{"num_hidden_layers": 11, "hidden_size": 224, "n_experts": 48, "experts_per_token": 2, "d_expert": 80, "d_shared_expert": 64, "hidden_act": "bilinear", "moe_layers": [2, 3, 4, 5, 6, 7, 8, 9, 10], "router_score": "softmax", "normalize_top_k": false, "routed_scale": 8.44, "balance_loss": 0.0038, "balance_bias": false, "n_groups": 8, "groups_per_token": 3, "init_std_router": 0.034, "lr_router": 0.00027, "vocab_size": 8192, "norm": "rmsnorm", "norm_eps": 1e-06, "tie_word_embeddings": true, "optimizer": "soap_variant", "learning_rate": 0.00344, "beta1": 0.95, "beta2": 0.99, "batch_tokens": [32768, 65536, 98304], "max_seq_len": 2048, "train_tokens": 276100000, "max_steps": 4417, "dataset": "wikipedia_en"}
Below are experts of layer 6 (counted from 0) of a mixture-of-experts language model. Rows are named router (the router's row for the expert), gate (a neuron's input weights, with its number), up (a neuron's input weights, with its number) and show model dimensions 112-223. Each number is 128 + 32 x the weight over its row's rms, rounded and kept within 0 to 255. Numbers have three digits each.
Before each expert's rows: "comes after" lists some tokens at least twice as common just before its tokens as in all text. This comes from a sample of Wikipedia text that the model never trained on. Tokens count by the router's weight.

# expert 25
comes after: " the", " in", " on", " to", " his", " In"
router:085151060143101109097132108140095182148139080141091116124154050160133096157133170188117158128069163114167115170092068123099126096168115104163117100055165137097112084139162112129075164123158155162143132112147109078167121126114104116173099119165095159111190160123153143113172102176177121126132146131116038148141138110105103132107098145120
gate0:110123084070103121133125075077129178134160108132153163092118112115089152142142050132091162122127155147180143173134112139149115155120134097108124123117112133086107113150101130131179140191105101131196105143172128140118117107096084162140151089125115112146178134134117080088164172157146124116136119137077103109175150147164205143143122135163
up0:108095112082101127140132156136093156101125161116188107146194082111073083072121122137139137121146128170085154117167185183153063140077157106103121081145102183142114117100129129122100092095128164125066194146155153178094102129121181187131141161148053166136097134132172129156116092133120109155145170107136133185170171138125186072126128140107
gate1:058199122133111148104153142160120164122109136193074200143066119103072130147144152105133130184124159108108180054143154106100060114096104106122158131150058142106152116138135133105111103123127153125115101122148170138129175085110184183103104134137169168158132143170104091159066150125134089132148084131107233161066125158072170177138096170087
up1:105198128136116161149140140146185123109112153156101177133035097059123163113132168161122127145093156114140175099125141127077121170086159094119147117178092113080116157141123075128098140117129132120068087107153145154087167081151111178125098053141183166193079118194124138149092139107148079117163116159137178203089091123104106077158158179096
gate2:128062091186082112094109152111122146103126179113164171104139115128174088111123093138152129167128109100137136049159156109127133118147116110084066089178159134175092129098145168125162115144101136123139190112134169112081119118100142067097144141129095071102121163102115166096110156120116144161084106105139190159068118125113119112103099110135
up2:117131119050131128119149101097110124144153085142161129170108142089160110120153116128086109070099146146088091119082136150122104140125097103108135162159092110155147184073141168092149122095170176146101122106131094152090140137127118116148120086130120126127119051059190169091140094097164104211155119106105113104171121190092110093107107097151
gate3:137145107143066114171116149077142150111139128164115110099185102117130131176116132132092137101166114041113150164067125126158079141126116132184151188094140169070118120102105123130128160122093100107138092147109081172133095143117085117119113073113077125167065106121191138131109061081120086207157092149122081133087100100097086095125146123113
up3:091140113135125160145160166100172178130108117099083147104079153130180163129137118121081173130160175127120164125100149171077073152149110101117117105067134167159122152162136107116165110148117081071144079095076052131130151171163110178185110154161126130120181071127159141113077115086103102128111170175108111137089199083117067136082180157104
gate4:139155157118121120204042116120088091168135155154125114089125120187114142107129187185127127187113150149134109140113145147140120168135121073199110101084111107174144207128126155156150155051206158097124118055127146137128098109119154118120098097088148108120071124080116102118157099044142144144113197154187107117137133137168188102140093116139
up4:138100118102118141190090149084118165093108114173156154073135123154107133197091123092097110141129152095128101094138159110085060091045127105117104142198175061096142068159136139104106135127139147178100093158146126124112208157044089111112110103107142115165139130118199110128153115133157100106146116126171122134145142154125110172173116109145
gate5:154098090141127158125140176145118123096081131148161150160175109133082134173129088133180141152164172106145128122130176130145144125120190165175181107155164164144188042095138075070147160153068170138104102088093135116163071086088119129117137120121077142098094180088160111107132135144177104066102150151085136094085081169095117122097130130138
up5:090108161109092150094141132124111109042090138107145104090144209079165144111123117093085158130129165090206064108184108188165178153186147129187224172137146115143108119166183196148146123137122198143104207172097110109132201118092171154136123126113185176104161156141188146157115149079091113150087115104142162095135134083085190139146121115089
gate6:125116100206128075142109173118128127143075143148087137088149098154114121125130138147086126136073150072072188115136093084153156123135138120138133139112145185107165197106125104128086159120149170081137108116124096065103143065105158157142128119135109139098111055097120115144095123158083149183124107142185072106150121081145097164152136142083
up6:101146200133132091178074154115118140133130169186132156123107091185155182172135171154145137140158110126089095104180108114177135036139236090144114150128138102104086096110158160144109092087095099137187102130147069135162080115148096195076152114152086162073134095153139145130148180147167047123106178110108087106156114131141134089143166180156
gate7:119173114152098135108105132109079108130183071129145132160095170105120069168130140063092138196169117154143109165161136139114138125120118143058146135093160166123126191178092132123153115130088107131115135138106152127165099168158154164142098146140187127167032140114088101149134090084136081138134193130109096170135149144135097173133133102124
up7:152138159087095097108133147143189086113124132136103099105130072115123128141099114082124149130156085032074160135056133088110123106092170131094160142156122201134084089155161129129130115155104144159163118096113154179115127164172173112125089142109160115137147104152108085122145137080176116130152126156137160138122116101197174075115102086129
gate8:101087166056135134154161150131079164174064136064136191098164105065156118095133134131080076101158123102113157119097211132179107152151164099063144204194133139075160130143224111068161150164105164097168170108147151117147152121094147119113135140146129132169143113078132109175156133113123138169165140107156172106085170175103154133133091094144
up8:150117155145087128073087202119182134205147138082104101107104179086114101118076152103070159145160138145074155113120161119157108077157106049109150115143158096127145131134141151122156122108115103099158134130047123131144019113102084117129122134088108137128132157192153129110092133145078130080070123112138154107068093140110138105081097112119
gate9:122120126136123124083090113081143122111152111168217089152125141086177064140135200097200168133167196110124179133162132135096103133107131105120086070140138093128152123082124132152132099112131110107142146103071162093109157097137119106138101052142126112119140184167104141115116119095110127122194182173109149094149128100115214142180149135136
up9:178131147185112149104136140113131111179084144139106169111116168130100112100092081120097114109101124171092117097077109204110104131196122085088177112136075088126173126158102102092099135111128176097140069073121152096117110076119188134101127121101060187111149130133128107116187147120133120107102102099128156155153114150100119163099116146120
gate10:103132133136188125095120181119106142183160151139142143114100122142104174156160098157137099173115101161085103171178129150105149154181114117147165129136168130145120134155170076176122168169117125164153211082119099144173156116150140189137144147135147133112127104153187154178090137095135113148123087141138083109156058129152111098140173109158
up10:102136143082115065130105142102110131118123163152110128095125124083146146152154143129080078106127100120126139134137123136168115120180070114145110110102067179137153128114165125174083100117083145092084041129129113122156090150131060121116181138095096108144103089131162087070180109180097056086114088117156077149061217119207167124113120133065
gate11:172089151073158169163105132146151132176122113091105150142199114144115134133119167113110132135118117150103089075074120118125173118074133075117116144152167101065069101117135118108129090080196113155144122132130099097120147123128130154180173136054140081148128158116133135181153139193165065122077151121115122095158145127189119141129108112088
up11:100106110140104077068158176099110139099127126089153135115124092088134121150159061131157131123177129147120124170112148139072121123095146145108167109140144160134211134147181153120181109118113101155090095141157115138101103133082114107070108104115179174098126069088084136137111108094162161115159128130129186138083102154077157093114175115121
gate12:163116115139162195134126117154096103125129140116161103129097143179143127138117129124156128093136138144223095155125094153162115091084150147136121110132178076121109112140156084121159118084119155158143136171148073117086167132182133213160163102127175151108115107177190136146136186165145156135161061095104091069181175169125094117127142130146
up12:145166134128155155188114145144141132148123128081086150147185145161134136128154104155130154109147104107129140163186061181140183142101083173127135083075070140137102156132151192095195055123134114135114111106125095134151087141132118109122114132105145148175057074160126095153106081115109102144089132160163149136144127144130102135131123110076
gate13:053160185194125126133115174152150164143102098149134136114162175163167126109150125153101101141131097147134088180152059141156153083097102140119090159154088158127151085152141067083147149126125099162104080132180066111045118134053131146154133164067099128116084224107174135151092103137132104100138141127149120119142202124116152137093131134089
up13:111133185091078090185090141130100162182122186093153112170105114144129212103141173129094139121075083081152204044078159110094139190138133122126092090088124129125115087110125114153139132176177092080100120148136089126147135110115122121081098115091150116086142144134132114098182103124113133103167196058171123099160064144114168134119079162116
gate14:150154084137103098097194117114159078147141164135211139106156102119162098090083114141161115104159142142084066118116175101201148122165129200103112168154140161146189153118081090183072197139224135181166154122115201100165127081188116120136118098131113100148155120096126085144137153159172128120139108092109128139082133115151180146162137131133
up14:099160094153137129154183167105148096091099118116128156087135096094165104127128112134146119138156115091124174139100159134142098087137125169134158184155147131100134136113126075150151151151122082150151114078130127092192125061173165146130179071118141141148159131143110086127098077171141081101139101101105191120081178156126111178199102117088
gate15:140167157092120101090187108131086108141077098089162126118117174092109120141112071128108115071103141134118155108108104164114075110105076196120172094175159125139165133125112123159132084101117189107152146164106153100104067143173113150076156094075136108210072080149126116062147109134104147134120097135163145145118126146161131190109071127148
up15:153125105151070096090166126064139084112200111105112138116068081153122122147164143152146119099084118075124179156122177204073137137156163146159097099177069116120128079116182146138088113064139151118151133103121082132152127153142099112143100135082156118147143068041088108111191131111143122133153089124143128129149122141143100123105122070171
gate16:129147065094133111080091173133084119127133132098122097122152099116124139211133171103143089148101107148111115092089141113150121115149143076111119127103145118123162143110138138086149110080106088190089148077134115138145111149130110172165121080123109090136164071085097154086105158120122140120134139173136089100137139127141090192098121132118
up16:127101126092114144131199119109085154176091117136093154141114135110117165084125107153122075074178089125104110119150138127109133101101138115083136146136139151142118089202091133149151093088156167094137134132156169099104138122159110138080156139119124114119132164145120131152157129167156099159068142127141142142166148151135134143067148153061
gate17:088107074174118076115164094089126077090116130122087156189156117136094129189152255152140112126088089178164110158101155139119097137095133120069116130155177090134082139119185119150133121110113170135096157118152097094198171160132097165131102166138135171121122173094090134105124171129118144187148103142165061133089137076160110103123074131147
up17:163111158092125136149140144110070118131123128166150137050074148159103094107124012174097160155148130141134177099102155136147138124162146169185086171065131177191113154070112127129125136186184093086161156176138151179082120107123120145119117086139152110116168106169158135171140085128120107109064114194083172082150157179107122126099107131182
gate18:118139153131145166184175128136157123143117154131153120110140137123101119149160075123093130140105120125164114140154102142139147181145168133100085118074143086068150153139099156090083150146175136136120210034176162096130118165086150104162098118128151117115129151135150113114114083156057119113058151148116140112042120068119129131172174106086
up18:142139143153130119111147115086155153101157086178102164146085134130157073165133156108104149172129155137135120106117122113137130138154077122160162096145160173200190112155107110131136141133139124110095078191130132156104174136137117112110130124132084089133143107125088154189113154077184187154120159082097102124172117120116124125095124199102
gate19:130095133134106157149106132043164124148124112103151053123177214145105079160147095084076088136111137097111129119135130164119141181160101103127209174132133104146100065165169118174069137109096094112184165150109099182119177092077170130139138172084127140193124107129127153168109132126070162117164139124137123144180133158075065113117121141090
up19:123203160142107065125148113196126151145210141143083141126089049119092159142078179122115140173116090142195122072101144172179110116158185192109115075134182153111125170140106103090175113114152119122145129142128196061133048171170119118157122123177108115115107173128103143116121161069164109133116132142115153125175152134111170109175149089131
gate20:075059158129151100167085088091115093120134148100121112118156116092177225111173101134137113140127089114147170119155115120137150115102087165098104120106043145151109130122133122095097106162159131199133087117170109179106123085122145166109109124142107182149090120131075069117132103136136085147163132130144077126083078139205154143097179151170
up20:130144073152069113090105126149106127076093155149162149074157077155056122125116150120136099105130158115172092133147089167121131171132180135084158109145192122096107103122163109109206117126126092116104110148112124104121125107129107106144148149157141176106062170086169103110126104134135132141110152133174084156144142113101118101169159174105
gate21:138154122139190116137096077150148115129128138118139109069188143128130116175136132177177106059078078122168084130117080139057117098107144170200112112110178176163096099106120087150173095122143131085107112119157188165121135182089109147094102099111120144160132131083161161138154134109148183098134179130162131040089150115143208110084145128115
up21:113181176146159121137125142102102134099118124134120137114156183113119085150100105126159114112083105172143121110116135149127151164186168108101147021098153172067096151208146082183091143104120094123157097055197155126094162155081177158120213124142101042136150110128140148176136141138114165102143154171100191111118087130104161130102143117125
gate22:179169169087122120166098151138066136136100160174094144145125140154153103133147099149136083110156189061107149121080120098082111110146116120151118071157180125166091066127131124156084121121091128182066102119151109195118134092146156143154153157166130109137114096113071135179109110135124141177168098142154124164111120180120089054151150126152
up22:082077121095180126168170089099092140142179184160122120083171184153165065153129162109117156096093115142083107152117112100152042170149118135170147128173181134116132084104156091208123094176134147176143088152105108068096118139144149133131122118122129127170107127132114109141136078108125158115152077101133131121043166120111146095153137142191
gate23:128160077133125143160147114195119090132158113076144145133148152124103131154133136152096167027156156082131117089111156150136091115153121098108143138130147115062145103142081181126169152130118167157151110175163081141155156078170090124111129122125147112112164108148139146124147202111121113082168182174162099091100092147111149120152128101198
up23:171109113161146095105119155169190137156149075205094075138102103131151106107069082101181103150150123125105122180111096104101187128116129124172141076103160158166070107107128103142083104174138070112096142104168159134160144092165105105167144166093090132081101152127147134149129070163156117158148121062115131118153109146184138154105134062090
gate24:111123139138168106105171164172178130175163129120149104130201107112067109109155167180204161131156152127154153131153149060155188195093103107169151142174135155132125129123102136120148132061090181109117169188175145126146183144150137135114123147156144117114157099167120145104122114128129138080124153129122153116154152120138112127074160099133
up24:153046113099139123129118109158139132095125090148130158169119138195128159148076132096108111061101175123118132205153196155156115111149160184102084088135144134146136092141173098140098116129107092067195190100116130101104128101080123114085114119133131115160082094108084107112154128098090132103184113156151131121155080119159122116109189148112
gate25:117191111148164063090090118099116153137145112186143127138085141092128087084110110186120152146130123124137129096089124124116095078142134130128102130086146119103137160132152187169060085127158097092091146174161100213095121119162084134129056112152127146135152096157087160126132126165130110130143115192145062034023155161059128201095105132112
up25:117123098154145095122101124103143153127084103208173091129109094144126122125163109182158155147157142097164142108125069092162073115113105089121133074080123145107149140178114110079085116081178146075104148147129149176116051139104137155125092067143126149075144133149118092094155131128115134143129132135112130073044149120066150157094074097088
gate26:136106093086143166121160139163148141064149207121105146112110135150081111134104151142076147132101141085170096150093189104160123129116138079149062155114146129231097093169116046188107109164073114143127138142147140121097146127147134112071061142099112143098053084124112082140142104153128161078140068180139110105128156121122101118162108129129
up26:143102150105157079146148150152068155173130138154175182134102127114118125159145140133140126192157141154158107111091167160113131177115095147130153037127100143133128138075129157135152173067080143148166087135123110156159185151113115159167135172125149120072144149139089103111132072095116121129109154120143145181121118070076123176086129065140
gate27:151161096127170153138072174130140193125107160142142153120086152090069102150159153153121093067101114118072123106184159129153092128148083070112106122109191086144109083135084149099112210101158114118145083113104200189122172144108096157148091157167155114113125149144152077091148108138092166160128126124090112075113144101162065151090114107141
up27:162103122120049156106119075083128066128095120131116162145144106120155125134132138122143113185139080064174176125059147098145131173103124079151075145124144133119190145122109142156078100121117106166124230173155080110176160099144060128202130079064101084165136138131123133119087134161089139120155061108165118099128094143111104090158121159193
gate28:106134084056140137124083084119116152091131116088105172111168143126126131094105177100105165110115144159132149120133080102121132100097174170131159074130105141159104123107122103109153088125120160078095172098121136104166173136121116125092124135094156209122170131081193104076139100111113104173125078115072154164037094146127108149080118108127
up28:140140112114162240131194140153121172126073170129159123176198113118163081134126126098151193162140149143106153101128110164156096092069138125190126116118131128123120193139143108090100164030192115131096135175120118134139091124190068066129079140067067137100125122148128158155120138120121133126095157119186156085143139140099152150157073179137
gate29:117061074153129117075180099094096166109192095113072173129104150124167104147120109148134070160154088132104201174108144146136095114162106187165142090099074097186145130142047084078091097092111108081104160114097152118132153101127087158141169146109101101122127110088146112124146131140115057110115129131114167120127192110136056096162203077129
up29:138130123135134121143170101070103110109170123110167111160118084087131099106180103116110184156195083150116176140143139131128099108173155105115163124079034151182124079160111115157122146147140131135167136120072103150107143107174114107149093122145175100120122146129104136087133139162074101098118143183116093091162107124128222142077129144159
gate30:178092082115135140077176122116133161159138104093131166113169118134174115191147112159090079153172146129095125083146117163126125080152157188111155153103094172131141152134134142110123148054127085170184200139168185132102134112087120099130180161144117099128152143098146140135076105093136148131137148153123207113124137083139115168147109122125
up30:127090143133102165174124089127142166127080110122099108175099134087159139155144137195105145114107121100122132150108146124070133155189141140107153090133148132188201156140145178138072119120086126149147146101100105201023102107115165104151181127128190125145126182160163143174137122121087098119111139128098086114090147130118122150153161103065
gate31:077151096115114120151095130141152144193115076124103078136068152124152068185132123121183120194110192107129093135084092119115135086143157110114152191106107117115118106122141129096151113134121135132116140120089154132151127141187153123141132144131120108103132063194142114118156086166107154131164163166136077119093111091183117123206119136134
up31:082112148122089134157163124186114145097117086117151133133146139175030145092158148147095139157135168120157147144145115184147116093130132105174153127123191162141114104098102089152126114095173111144140130149152119096144126123050123133099113158095109116134143118151182152082140175090186206059096111094084161139078156118148153154103150087177
gate32:066133109131119056138108153167021158125145078150177136085129176150153143136152100086126091105154119120190152135127143145120091130180113168130091116154190129110136145127154057092110083130154061113088148118069144124144123162144166135155167175119087128067119105158084153131168115114180129122125130087135144104114123126165141088130127190166
up32:231120136176164106166139167082114080129087176088127121182144107103147095126086138116050134171148166102127146167170102167125150150095093042133188118135130112105149135079119150148130114141096142082143185099101124170149075142145151183116131093144171147151134116094139114160099102113120165164162167115147130101123196155117130184121170158139
gate33:122172126090082160151068148081146164065193143122104089101089160150066133095218125135113112114154131134126129121090213072129146146132084087111167136188121130125145156086103070155067122107109130132070155112096157159084098110063116143107158142109178098164146076131100150124141152170099156119134175131155141102070115141129159113119114069148
up33:124149073128161134092055123137149105165093122151123110115122139082125063079113155123139138122165120165122097131090146127091148151115124138132153160145135117155113138172101117212172104142134110102099059161170131087118071085091152090050088104144133181196119120119157097184132054012096107173135114061153121147108131155200123135106135166148
gate34:134153105113146156080121097159103172075208160108123085172203144122140095163176126099116167033113132110184148146136171120149107063142209116123098131119134058138134181113156168101107141125118098143184083106102143148144138147113165124160103148166097110117107088142142071114176127132143088121143105139141049123155179166073172115102172153113
up34:085107127155133094115156046171110159128142164115095131118185074084147166149071057146173142091125151155159151101092162167167121113112089118119148111138145177129177108137124167109101125165128160144077136069165140114164157089074069182157136115134146069107126088134150113190085159120052106151139088158107113185106124098144119132122140099166
gate35:145124090047105104155141148113102146176096091144105154147088101115132103183109127163176144112136148142092098126166158122147131121119156125108113060102085140116128131164165138134129118121168064139155164173091071162126105153108146118049079137125062151195103170103181155144114165119080186145104145139087109090168065124167111122091134132087
up35:093093092109129150162129069124085135139145118146069081144143142092126172173168085153133117133085111092110131129123133160082092076129127081145120108135202172140110105161086108131093129148181110129146140154215090146105098051146113052094090157162121151179140182123116168108128107090118158193100206123114144107178119164105062040149173112107
gate36:146108055130157061157172159136133112117102153126098141131118116153143096145152106169118155174137130161148147071139161106109123107062084082123127101168115106120120130054121092116085153175102099121162103124193139222111124136099084139162113145047160095069182124124119127093153127105116130161192132057117157145123165163126146078119135162115
up36:174130131182213130191154138105136127093115107146092107085097104141145118141140121156150148081144185102148088157135122078076085109097152067171152151126107150136154139081147113126079127114111116155138095123137086084118079108144152110169115106116127094115085164171092140110141108093101113114107146115134119145124149141096152110108126113117
gate37:119118140118168196161150163115166101096115107159115113123156155104163135186123140110111118147169158124090123178151175145126064142137098104185197067114122128148160147158179108078126162122141141190159213148069135108118161139150138091109179141143118144051118135097123112164093182124148107130161077166151172142078140073159141115163123188134
up37:174112167147098114101165083074155186135149142134130159123123082161086134116160132122174140096094157073052130105143161136106136121100138184081132167107093082140133155140131228172129095189140090186118158063138190141109133114126109157125078115136069140136133175147219158096181116095134159082126135143130111097130120088140137120119070123091
gate38:090180064093062204122175111124172178137088169116108135092137076163130115027066116093143134112108152117073084110152107196130123174135096151130107127121119205100124090131185161134081099105097158177135122100059161089139108115141138137092111153162141155073140099154145142078125152121157127107117130103184126155136134129105142077145171120107
up38:079103124144099162152153123101156089126100145135108109110172143157116133123068117148158123169094122163143100170089087183145151133096097146134136146130165148197102081079151129159080105123131183141094075080111105151120082135115112185109059107141096128118116148121079146081112114121118175064178138177162171092183147069152125096097131130079
gate39:138123103127086110084148168145117138097086093161148143148123118199167131123108068120129164101139165113124117198106146127076070158062163177087128132152170137025120112149170139064194141128165131080131184167152111132152145122115119088123133124125132166150115080103168141202065168132159051086157143107199072125118143106103191128142208082121
up39:133201174124153112113131069129129119144138096148165096183127175162095111109094126150090097169123110132133163121174079146124113172092133106107161174068161060116162162153164166092133100149139016152155103144149080084111093072146117066136162112129120153114145192156136029140112153088117119146105107155112131177140114122142154125058190161115
gate40:123163130146168154176184126084084169090119146131136151148108081104117143078096123152081206086127189151140111122121244142149091095114129163144152113121126086103165144140124120134187155142161095180111134088156088157130144148163176149108093139156164103067084099053090177156167062153125186166138147162154134136184131126113098157125137093096
up40:135128130105094085144156182163188084110114154155148152136127076132136142181182046120185099129100115151093102173126119123106146207131169122099194101123112139133089165142081169121092122132115111136080116110106141130108115146133187117101149094157127155129163056151144107105127140084167105108106110119109201155117096153137137158124162170136
gate41:133140148069126110115130167108104159154058133094099173185152075085122156127120138149171214151151065135118155084129124117116150095091118183136065133151170076136186104140116157066120168094154117141174142161107122068156110132112143074141111113147150134105167097050106135213187096125129186104119154146115127150146192138077130040078195135117
up41:077178147168078162148150143165150141093117116126055120177160150180142119125110175106095094097169117127124098086120143094093087134181115083117106086113113150135103133167118111099171136096102168141118130135103161097122090118103099153124137167085168159147096155157167158119155123073142146130059096163115123149124069140135166129156111127102
gate42:063062110108137082088058140161148162050122120182107135108171038102114099162105090154126126156185089188130118109106147118123099084094149133104117135162075076099120110124094150174110150166145143149149153162157116129128184157098032186144099169119118155126168097072175171071134148151099134129170161121150147101149098129170095108112130132152
up42:113170133148123104191185152117112140121136177146170161143121176103132171094191171181109204068165167088139124127080127156146103101097132114100157105197155127097170091127158133089124134146135101156145160115149076104151183159182148093153120154084095136115108149150189103180163167130166106085133139129105122138103170159159084176097144122095
gate43:077165143088183128171157148181182078121167089170106125146088151150149106147108135127107130139146110080113099104088147131126177089141145144166136152091135091096115142125147109103160103123110153120131120154130090104084110169155146160170124120162123162178134093065147157086157098144096140147099157097161097098060130091116138109160135218132
up43:114132150162140114100114160120146184167164156097133155111110120095124115138121133150099134074152134145146158118078104099136180138149139105155149168091164130150160200167161079197098134150228118135105125079132159124107108111164107129137078160119107087181098106161176189113137159121122156055078142135051107134118110150116173114141111115103
gate44:126080065057191153154146148143120150114089148127099166122134143112104148144127120109079124087170086120120114120129162187126156120123075131100132162143121145137163173102082078120163129120147136127082164112139103058082134126142173094107128138147149159132090145182125157143133115160127129112131117081159120137109072186100092125079153173151
up44:132164123165151122141118145146102134184109107141145132107093180109147093059107139117108156136087155096136157135110096076115142138134148090166163124104140126144096109147091162159163113100154073114129098156085124103162156106129091145096152118138093110169154108149099145151108130126157128146175170110037155084075126065081164107143149102169
gate45:140140161101118159169146124171175112114095120124117088160134130130129162070193142118115144100165118110168137124149117127126133174161159120110105136140132150138131139132141131148139127110155101079174182082097105071128108158120082173186097124138113099092153002100174112105084179109160137227126109140157137097124121103129128150158184137196
up45:179172111119151148094153130121126105072173141150113103204135111113179150106132140109165125123149111194137138148111127198126113083130105162105144108119127118159141119132155118145167109129120112133113113186130120182115116120100034143134136138061127082169154146200086109159178177139155124102125046063112163096147126153110103126134103125108
gate46:129142132103119116098121170111137114137097107120107141160146093139080079061115094117124158218151085099169092183148143137114155119142144124140123132065080085111135153110140126101095092150145149165131163170173157171136145093138113131175148136125091180127098162131129146089120170104186199137159148136155126163117074115132119171138157105150
up46:199112172155129144111130083160151154166135178202192056105113155128153175140153081099197116102039127128093122112114074116129104144133110121129141124163120151092125110111112120135147105121132054148102130115015156113081103195174077146099136103086161121162185069093143139175053172172107126092087141146112157148104078125137145085154162129137
gate47:103180137200137137140090161079141064147107117135140116143159211149151108140119094100069105110133107103137129118168143140105149121057152148159071080096158123149118125179154110119158160091134111125152164131116123105142107084098117111042132170113177137081133115171137152068160154169102084173121209172093107078180093098149179119147102161162
up47:150171134122169107144168094111164181169181110146128161121134078102110067106113146195097105090085115110188136135122104160142181125146106114140136128136180176108116095112111194169082113110119079130149098112141139168109141158132171148150062063093115137127094135059119135092128086131120179145175121150142091139052073188130144157115089095091
gate48:123105221128096164185074127154121108113157176105128134187121164114084104133096095130136188180113073175112093163106079186113108100201175134098132151131146173137124124145162127108147142042129142133136074102136068104133152094140125099148097118156091168163138117124134151082166094044104152111205110118098204115132089128118156159090130113111
up48:118092106124098128058156101151147139075098075086187152069138122121142127230123145160141176149165114172126149187054163056145087115185074131097147181179083145136095095102116109105127143146073105147136098127145145132121145173115087122038151139135101136180111084125155097113090176185042119146146132164119137159191162163073080114126126128129
gate49:100100138088077090131098105104084153090122159115154131125118152118125109111102089153109062125083060119132139153111149144111184100130066172106154081093117169082092201071149153081126161129127090118129120143125129085152113127147180143107141092102114125130134119086128170154127142188161163139118128148091191113118115095109088115135138127131
up49:156134176117150126077174179114198135146133118094147183162098132112113156144203055086080130144118149115125108123175139114081159065096196150118097125164136114125123072173129072121125098089111150114165187162103152113103125134134064146134196091174063108117123118126077074089074077142107146164161156098115117100145132176091133177124109161162
gate50:079146140097150120082165173116110151112100134024135136074110190097123154143130128130129187078144115175176098154143113104143160167127083141184099118138105096097182099130110106126157151141149177140134121119160165088111152134152137098094081171122148132121201149147150175084097144120161109141122118162147121131153137136088097210146174148200
up50:101092099118137097120186125108101089110122183167118164131091164143057084111110123135123120091154127171212130134102175177118109121168147117139098145104164104089101150117090140091131096184078115138115084144102156152066094123064148124158061134112098125150187119106133103106108057136122114094122109146143016131080168065130132149152149118079
gate51:136093090117094126173142140110096108176106183126102172152133094169174121145150177102096152128075137131133071080114133129103140177070102139112101113056144085112150141121067111147031148150130136163081146080088086108116164061136133135072133179152077100104140118091142126070151117106137093124134109110205156127135146156122103145112103177121
up51:158175144146129118081197168151103136182093097106121060146141067101090140139110083124163158143077069107137119115109107128101160130181131215142062153140128143084129089084065152150135097130153118112117057148191142142154103145134135165204144146105109156158105166119136187157111207149115109101100089094187098110127108174096132127091207137083
gate52:086112136115091109152117166109121100105106196108061119158143151116109140201114116123119126088149180156132176142191094149152109124110096097155090175205145111102169139206143106148153117068170117127166112159160127130138133141162123129112111140120096110114090076213086127119141128158141131067050113114141205118120122106166141128138174169179
up52:118132042145132097173121139166128073142131098137172168070096220157142152072161122148143096136105110161129161085119108099076092093108170129133164092047125169104106116130196163126163181112079138158156126113138159109145112104128110160144154132099100107189139129056100121163114119087133139146150124130138024182172161158132150084139122134119
gate53:139124152123133127168199084103115106151150129103171153067157078072075094140113120112134131065147080085110078105157138106101118130099107119138153070164105077164159137127154089166151131157092154146136129134125116111104062107083177153115129097132114145117177103080126096139111099066053121158079119146117081146132142137141149093109069133181
up53:113107122172166157119139157200123110170148081135112133120108112135141130106129147104149115125134072085127138128161119076120071134128206104168126188159102170120131159136129130136151126168157118087105167076156099192104075095098104107093180225151144136149100138122138085129182144142210197111202146078108132079116113118135176145120152062154
gate54:174190141108096118117159136168115135068152076114137143107148083108117129123122184148131106167165090146143094175107152160190112115119167050149154076184103162095180139179101164134119178148160082150163114149125135163084150131117190102132109138152156158122110098119088073079104086148112078119113105089177134139168081147126107099152166162064
up54:156104097152082079139140115169131140152126100149122171146102115127122047064142095083128164162069156143138065082118168149171136148094142121111133123139148142088155085180107185085149100116160091105141104175102116083127069122117145157102151161160144148142183058174114101101086143204103089151153072131097141133127128175139098099160108151143
gate55:114145144104080126101122125173093127141111109120104159139131133133152127145116126135118106152137152155142097091161136107061152136086093158131147135135056150070053155115127156062145113128157138157132113133095143068071105151187123150116065143192117160121095069129179147162099133150083135085165121081158128164151187140166123120120124116082
up55:157133118129130176146074124117090104071107110159094159135105102135162160128136140136126088081114084194170177147069140097173154165135159114177181135122147156139172137164111128143143163154164152069131110157117145084112132179140092190101124125083079133094090109130167082112137134118091112170183089093086136078113108123117059154183144102078
gate56:120125098185109166158182089175160097162115126121113087083120128139055102178099100122115064142172086151203127118081096143079092137113062145095138086154086129164118131156122110094119174094160115175047115125091143116118138180072083156132147136128159120179134110153138159167106094146142092200144125112130155118150085132122160106156179118103
up56:142071066145054096128115133129156097132098118131143092152083154119080166197136163131100066135128131164125102086133089136136164148092110110127095113087080161096108104135187118092089150117142101161066088117088117121099064142088127114129113109129094118159190131182087128182167119137116092191125110195122173166115111092136108175131093105156
gate57:106099123149129138073168141109103133167135103092102181129113123112168085142130154103035122188153169141122138095165129060111163116073147106172078164108187113137159074154147155153125127121151175090092147152121156131109152113159127110154128118147111090171110143123096111164162146135158099158147132123145136114107137174162092101116117103157
up57:142107131122144148128100096148194100105163087127142147196121164112102112142153120119128162149051129170168119121127160170105077188113150117142118167114124015069087112108119097089128157068128124144161151186142193130146134149137133122161113105079120137153121140105101161145138094164115120169108172124083124094150109129124101145076122090050
gate58:157141128123175153130119141084125080134160105072097195095094110094090154078136134168064148134094069101139130154104159170142170124145082188104114102146122143147191057123113147173147135099063115116128145165113115087109152160095129114163089169114097126121060170085142112138156193116116155169131103111169107123139164163121190180130104160118
up58:109176101108077069082093156137164162078049117118149082138143129146121127141106162139140170124183125143128140110219140110122119114146137086144142076104130110120110199066132143088097119133116104128121153148142109131154069114175117135103091040180130107187126109167056156108085133141140161094121097090144162151101105138135144116146132149127
gate59:181097119141098209146124120148133060192100119125134142134113153154180143170093091173139154115129134169131106185071186081162085078207086167105110135136084104094141085083092097144088071076174133156139087206150129104131091157134110085157110154112145119099126166100149097101167104185065107135116112130168161097110160091138111144115114107148
up59:155127130134185194133086147143165143080203100142137101138133186132056116141145146180130139095073113086115115125143082172119165150132151093134110162145147235214099121147113130114180206118099092143117138149111084116099133131102176125133135094141115155096129081134127079155153170088131106126166126109131072089119102079153127112155165156099